python train.py --n_layer=10 --d_model=512 --d_shared_expert=0 --activation="drelu" --balance_loss=0.00119 --init_std_router=0.0165 --norm_eps=1e-06 --beta1=0.9 --beta2=0.98 --batch_tokens=[32768, 65536, 98304] --train_tokens=402700000 --dataset="wikipedia_en"
Below are experts of layer 4 (counted from 0) of a mixture-of-experts language model. Rows are named gate (a neuron's input weights, with its number), up (a neuron's input weights, with its number), down (a neuron's output weights, with its number) and show model dimensions 128-191. Each number is 200 + 40 x the weight over its row's rms, rounded and kept within 0 to 999.
Before each expert's rows: "comes before" lists some tokens at least twice as common just after its tokens as in all text; "gets" lists some tokens that make up at least twice as much of what it gets as of all text. This comes from a sample of Wikipedia text that the model never trained on. Tokens count by the router's weight.

# expert 14
comes before: "the ", "a ", "his ", "201", "200", "202"
gets: "in ", "of ", "to ", "on ", "for ", "at "
gate7,171,340,129,220,261,212,238,182,202,175,188,190,218,202,230,168,212,158,185,199,163,200,183,197,165,202,196,212,199,139,109,160,236,229,167,204,153,165,240,220,232,228,192,186,190,274,246,161,201,246,157,176,234,184,213,182,281,206,221,188,207,238,188,128
up7,200,274,151,203,188,209,244,225,145,222,170,153,236,208,273,121,221,175,217,203,193,224,163,154,122,201,195,184,125,144,212,195,297,220,221,184,107,147,272,224,171,254,192,252,174,208,201,164,248,246,194,152,232,202,217,213,237,173,126,213,215,228,194,228
down7,152,154,188,215,202,200,294,216,116,143,209,146,207,189,222,213,188,187,253,116,197,132,214,184,211,142,174,239,214,175,154,157,235,201,140,198,216,240,230,156,197,233,256,182,177,265,219,209,216,227,265,219,212,212,249,147,214,277,208,209,141,114,215,209
gate8,231,225,261,270,186,200,174,233,223,235,217,238,114,270,242,229,230,196,136,212,203,231,148,207,240,272,226,197,229,250,135,273,159,191,232,198,219,175,185,260,252,249,210,216,234,145,215,193,208,153,260,203,144,191,177,208,181,195,185,221,197,211,174,242
up8,204,164,245,261,277,195,172,310,226,184,199,180,185,219,254,155,199,192,171,235,170,194,213,246,235,213,159,95,223,230,234,287,186,212,256,239,253,165,184,210,222,157,217,228,248,166,227,228,225,101,198,237,202,138,217,246,204,187,157,200,163,202,217,286
down8,193,192,234,105,197,184,181,194,184,215,167,268,219,220,184,233,233,174,96,206,201,145,277,236,208,189,211,215,199,276,74,187,190,182,176,157,214,146,83,150,200,214,160,220,196,230,182,165,177,206,145,182,248,197,165,235,178,257,225,228,231,199,270,172
gate9,224,272,202,225,191,200,206,157,272,200,221,217,202,196,166,161,223,194,119,198,178,200,167,190,207,195,221,200,191,193,192,198,226,246,198,169,195,186,189,227,231,209,226,264,224,204,232,177,205,188,197,204,197,269,194,135,142,143,223,237,173,205,209,174
up9,167,187,154,227,202,201,267,200,189,199,155,216,207,269,170,168,196,175,200,210,201,213,205,164,170,207,264,214,155,170,221,212,239,216,196,204,249,140,199,202,239,304,228,309,244,185,201,164,197,204,271,147,198,225,191,180,201,177,233,268,211,200,163,179
down9,204,115,203,213,173,198,146,209,215,168,203,188,194,200,218,273,167,272,243,104,170,200,247,181,155,300,251,132,192,215,182,202,187,261,200,202,153,200,232,229,256,213,242,227,245,130,237,248,189,247,242,104,217,210,232,199,204,152,211,256,204,320,122,213
gate10,187,177,189,206,238,203,159,199,212,216,193,208,259,217,205,175,225,214,156,201,152,185,144,299,183,251,201,199,162,202,198,201,152,204,204,109,223,334,196,188,224,203,84,205,198,245,244,146,189,216,199,157,234,138,197,128,204,161,171,138,152,263,226,194
up10,161,228,199,203,209,208,198,178,209,248,192,220,206,200,205,194,214,152,139,200,203,199,186,323,205,200,192,205,124,193,169,173,181,205,202,166,215,239,163,225,271,196,177,165,193,284,249,123,155,197,235,126,238,177,204,209,200,158,194,191,171,225,197,219
down10,155,125,214,237,150,196,215,190,195,191,177,218,97,137,207,255,252,200,188,58,141,236,213,245,170,224,210,165,215,182,205,197,126,209,109,175,164,198,194,195,194,213,158,299,289,206,228,193,198,138,217,201,200,121,198,249,284,235,201,176,183,186,268,202
gate11,160,194,171,181,196,208,169,185,198,187,183,201,196,213,201,206,211,126,213,211,136,188,204,260,205,208,212,210,200,172,190,202,193,206,183,210,302,312,292,177,200,236,164,161,153,250,209,173,209,171,168,219,203,152,222,151,211,207,184,198,79,179,251,207
up11,154,200,164,166,194,235,161,177,192,240,142,149,200,303,180,251,225,186,216,216,145,217,208,245,198,261,226,199,199,122,118,236,237,198,202,210,222,279,302,180,204,263,150,152,158,220,171,192,202,109,167,187,231,122,231,178,215,191,181,193,192,203,281,236
down11,199,160,227,201,235,198,216,198,166,207,189,243,315,130,178,267,203,194,100,129,197,201,261,136,212,124,209,125,201,199,167,217,217,182,277,228,175,227,228,160,220,218,220,201,217,200,180,234,146,237,197,199,186,152,145,223,124,202,310,169,196,197,241,177

# expert 15
comes before: "| ", " ", "|", "0 ", "; ", "% "
gets: "| ", " ", "\n", "0 ", "; ", "% "
gate7,256,160,178,199,183,199,202,199,214,175,217,242,199,177,230,164,180,218,249,247,211,209,256,128,245,161,174,147,195,197,174,219,195,175,238,192,198,150,151,129,245,235,92,191,149,192,282,213,189,155,159,299,188,185,145,217,151,153,246,266,226,258,153,169
up7,238,172,213,209,197,185,195,197,230,105,211,240,238,212,196,171,225,246,231,204,217,260,248,188,198,172,168,198,222,114,131,218,168,167,189,177,216,83,176,98,242,214,153,200,185,226,304,201,194,185,110,258,194,158,174,188,213,195,263,273,209,284,134,162
down7,142,183,237,165,215,232,202,191,199,258,235,220,183,217,247,205,202,154,255,117,232,71,108,237,219,192,213,202,262,194,188,214,196,202,217,299,236,281,198,202,203,127,178,191,238,208,188,223,218,189,223,193,173,128,243,240,246,172,237,189,255,209,224,199
gate8,224,239,216,246,231,160,191,179,269,185,219,212,134,256,185,276,235,139,145,241,224,193,128,149,164,168,213,203,197,202,149,248,219,260,233,148,99,202,121,283,257,168,150,252,203,166,171,219,308,149,192,235,190,210,213,248,256,182,207,167,216,226,168,180
up8,206,215,224,289,209,69,200,160,220,209,230,206,154,292,204,255,205,205,143,241,202,153,202,153,123,178,203,133,115,202,211,237,242,270,202,190,61,207,150,276,250,199,168,278,202,140,196,243,227,169,218,200,178,183,207,223,210,205,221,194,243,222,190,186
down8,193,190,198,155,243,182,112,191,160,197,239,292,198,205,200,248,208,204,190,191,199,209,233,163,155,170,286,151,140,195,195,138,172,181,179,187,223,174,199,229,264,187,200,182,184,178,231,210,208,210,175,185,232,158,195,203,145,254,187,214,239,227,186,200
gate9,145,193,225,207,164,121,134,179,183,236,206,183,237,204,161,249,268,215,163,246,252,153,149,196,261,207,223,260,242,205,207,186,192,196,195,111,213,109,245,199,244,169,186,205,182,302,161,196,164,158,172,132,215,280,196,168,221,207,179,290,253,246,161,152
up9,181,219,240,225,181,118,186,176,206,210,230,207,229,200,113,231,198,231,182,237,281,190,186,219,217,190,207,238,250,190,203,183,196,172,171,135,181,163,297,239,231,211,195,169,167,254,197,195,135,149,131,123,209,257,219,184,314,209,185,278,226,232,189,197
down9,166,187,175,152,214,201,141,198,131,145,171,163,156,243,201,224,200,260,314,109,208,199,226,156,233,226,189,192,183,197,208,212,239,215,213,208,281,129,175,152,137,166,148,177,214,201,186,199,177,231,230,194,179,186,214,257,212,161,246,220,166,278,132,250
gate10,222,195,188,193,256,201,210,213,288,177,210,190,187,188,178,190,201,181,184,200,224,249,196,211,179,153,179,202,307,187,201,205,134,188,189,197,241,197,168,239,94,110,278,147,170,209,193,183,197,184,192,192,193,229,213,270,251,186,111,183,202,213,217,230
up10,197,201,180,208,249,242,196,207,263,192,238,179,108,191,179,187,217,210,200,178,225,276,201,190,155,158,121,219,233,208,175,241,179,204,202,144,237,201,192,206,170,187,238,213,92,171,162,196,233,191,192,176,208,189,197,307,237,124,166,202,224,197,248,181
down10,176,207,189,227,276,204,220,189,168,159,221,190,256,199,217,158,221,230,182,179,178,252,163,185,178,280,177,187,190,241,204,201,196,167,244,208,116,144,226,193,188,208,262,234,244,136,179,224,277,145,136,180,158,192,217,204,203,184,277,200,221,164,184,189
gate11,195,216,198,206,223,217,173,237,201,208,240,161,308,176,205,196,199,214,204,209,144,214,237,219,210,203,245,203,201,132,235,125,163,164,212,219,156,199,166,133,198,191,209,170,157,216,162,191,282,179,219,202,225,222,258,201,221,205,181,200,244,199,242,198
up11,200,201,296,201,231,175,147,220,224,210,272,191,219,167,205,182,184,215,209,212,165,224,201,248,221,220,198,199,205,194,218,212,228,192,225,241,242,199,208,206,178,205,237,208,102,176,123,165,246,175,209,200,242,259,239,214,197,162,200,194,211,160,219,227
down11,302,231,124,213,197,172,275,200,256,206,201,186,176,187,243,155,251,235,208,223,152,120,269,213,212,208,174,210,206,202,200,200,276,217,226,181,240,207,239,221,138,235,230,132,208,234,196,215,203,195,184,243,188,194,191,248,161,191,194,268,200,248,190,186

# expert 6
comes before: "the ", "of ", "that ", "a ", "to ", "are "
gets: "that ", "the ", "es ", "s ", "as ", "ers "
gate7,200,222,211,271,231,132,307,266,326,233,117,221,203,224,180,264,200,141,218,247,131,201,163,219,212,130,201,194,94,188,320,201,181,191,157,172,186,193,200,280,201,229,259,220,241,175,190,165,191,129,188,207,142,211,222,190,321,171,242,213,187,250,159,208
up7,189,216,258,257,264,176,157,197,351,208,119,191,207,251,195,245,299,128,110,221,163,221,169,226,203,99,167,177,141,205,199,240,199,188,148,173,152,274,188,227,205,187,200,207,220,142,168,174,204,124,190,224,183,217,206,165,268,185,245,163,206,253,177,194
down7,197,233,158,143,236,175,162,146,217,199,117,192,217,218,136,222,168,197,202,188,190,233,204,184,235,191,245,178,99,167,226,197,232,246,192,143,177,123,252,229,111,288,188,189,233,232,183,216,201,208,182,148,113,205,200,180,187,187,196,168,241,242,201,254
gate8,267,197,261,249,273,179,180,149,198,164,199,210,225,184,233,156,200,237,216,222,228,165,175,193,225,165,209,142,316,266,139,231,111,161,254,203,182,173,213,179,259,175,179,218,182,153,253,224,138,222,200,107,172,185,199,238,196,175,261,205,201,143,259,133
up8,205,170,284,198,285,193,162,126,195,186,243,206,225,161,191,147,237,256,237,206,229,142,176,206,251,191,198,124,286,319,179,231,109,193,262,196,167,199,150,137,227,174,151,269,201,167,235,201,172,202,196,162,124,165,169,239,193,176,306,210,220,114,282,183
down8,179,199,241,219,188,219,145,203,192,158,234,208,213,236,214,125,185,209,174,129,242,199,200,195,188,192,139,208,206,248,79,280,315,243,204,109,136,215,206,119,211,181,191,210,183,195,163,272,199,253,205,260,204,167,195,184,222,147,213,205,188,153,229,180
gate9,218,222,144,183,124,213,242,140,191,187,193,230,256,97,175,217,139,272,239,235,143,225,56,229,265,191,201,211,277,200,218,197,211,209,193,263,255,146,168,193,211,196,200,211,271,198,183,217,190,165,201,188,196,208,198,191,206,150,174,218,174,215,258,231
up9,169,203,240,144,187,198,247,171,184,201,187,152,230,207,209,207,163,221,251,208,179,181,147,205,209,198,217,213,294,226,239,232,194,301,221,175,200,196,162,181,223,197,206,181,210,190,75,281,144,157,196,201,200,183,195,176,226,170,75,252,112,270,276,220
down9,182,183,195,238,190,184,193,212,185,201,267,189,143,210,260,197,241,201,223,212,189,141,222,214,188,239,202,322,199,266,267,160,180,206,169,207,95,232,174,201,229,193,198,228,202,178,209,286,192,177,171,285,193,179,201,226,235,144,80,267,156,270,245,234
gate10,153,217,165,268,194,169,239,244,176,287,229,101,197,290,257,265,154,198,216,199,258,163,212,89,199,180,175,176,130,154,267,199,201,313,191,213,119,124,198,121,169,205,153,181,199,176,159,216,252,190,220,157,206,217,232,282,194,183,218,88,170,166,143,152
up10,182,197,218,198,207,201,239,202,198,228,259,247,187,196,234,247,177,207,196,206,239,202,197,155,144,148,191,182,176,181,203,189,197,209,137,166,85,175,180,106,208,198,197,196,220,129,190,157,266,175,208,147,273,273,198,252,276,189,225,65,199,172,154,152
down10,174,209,243,164,214,232,163,221,204,275,226,146,158,222,182,220,197,159,142,201,196,137,202,129,209,215,189,247,204,146,263,252,186,193,181,165,189,182,180,196,162,203,193,205,236,225,167,217,236,213,185,204,206,227,237,171,199,221,297,186,231,166,180,240
gate11,215,150,193,166,250,209,223,186,204,175,187,234,423,155,225,195,200,262,271,209,174,215,191,202,230,155,257,189,275,181,200,195,218,225,189,193,252,296,201,204,176,128,200,159,242,256,235,188,103,179,200,197,221,202,129,132,202,124,177,106,197,95,221,218
up11,220,148,203,198,224,201,221,265,197,170,164,201,354,215,210,238,201,254,254,238,123,177,198,180,200,150,205,209,287,200,175,196,156,195,158,196,205,198,285,161,192,169,220,199,251,185,201,191,145,220,213,225,186,244,171,206,210,158,202,195,206,143,221,232
down11,211,151,132,188,226,239,197,134,62,189,254,216,220,196,137,129,252,197,114,119,259,67,230,171,200,194,191,116,192,261,159,275,240,221,192,196,182,228,219,200,189,239,157,188,211,219,166,192,155,214,194,210,202,195,189,170,200,215,160,74,148,202,163,241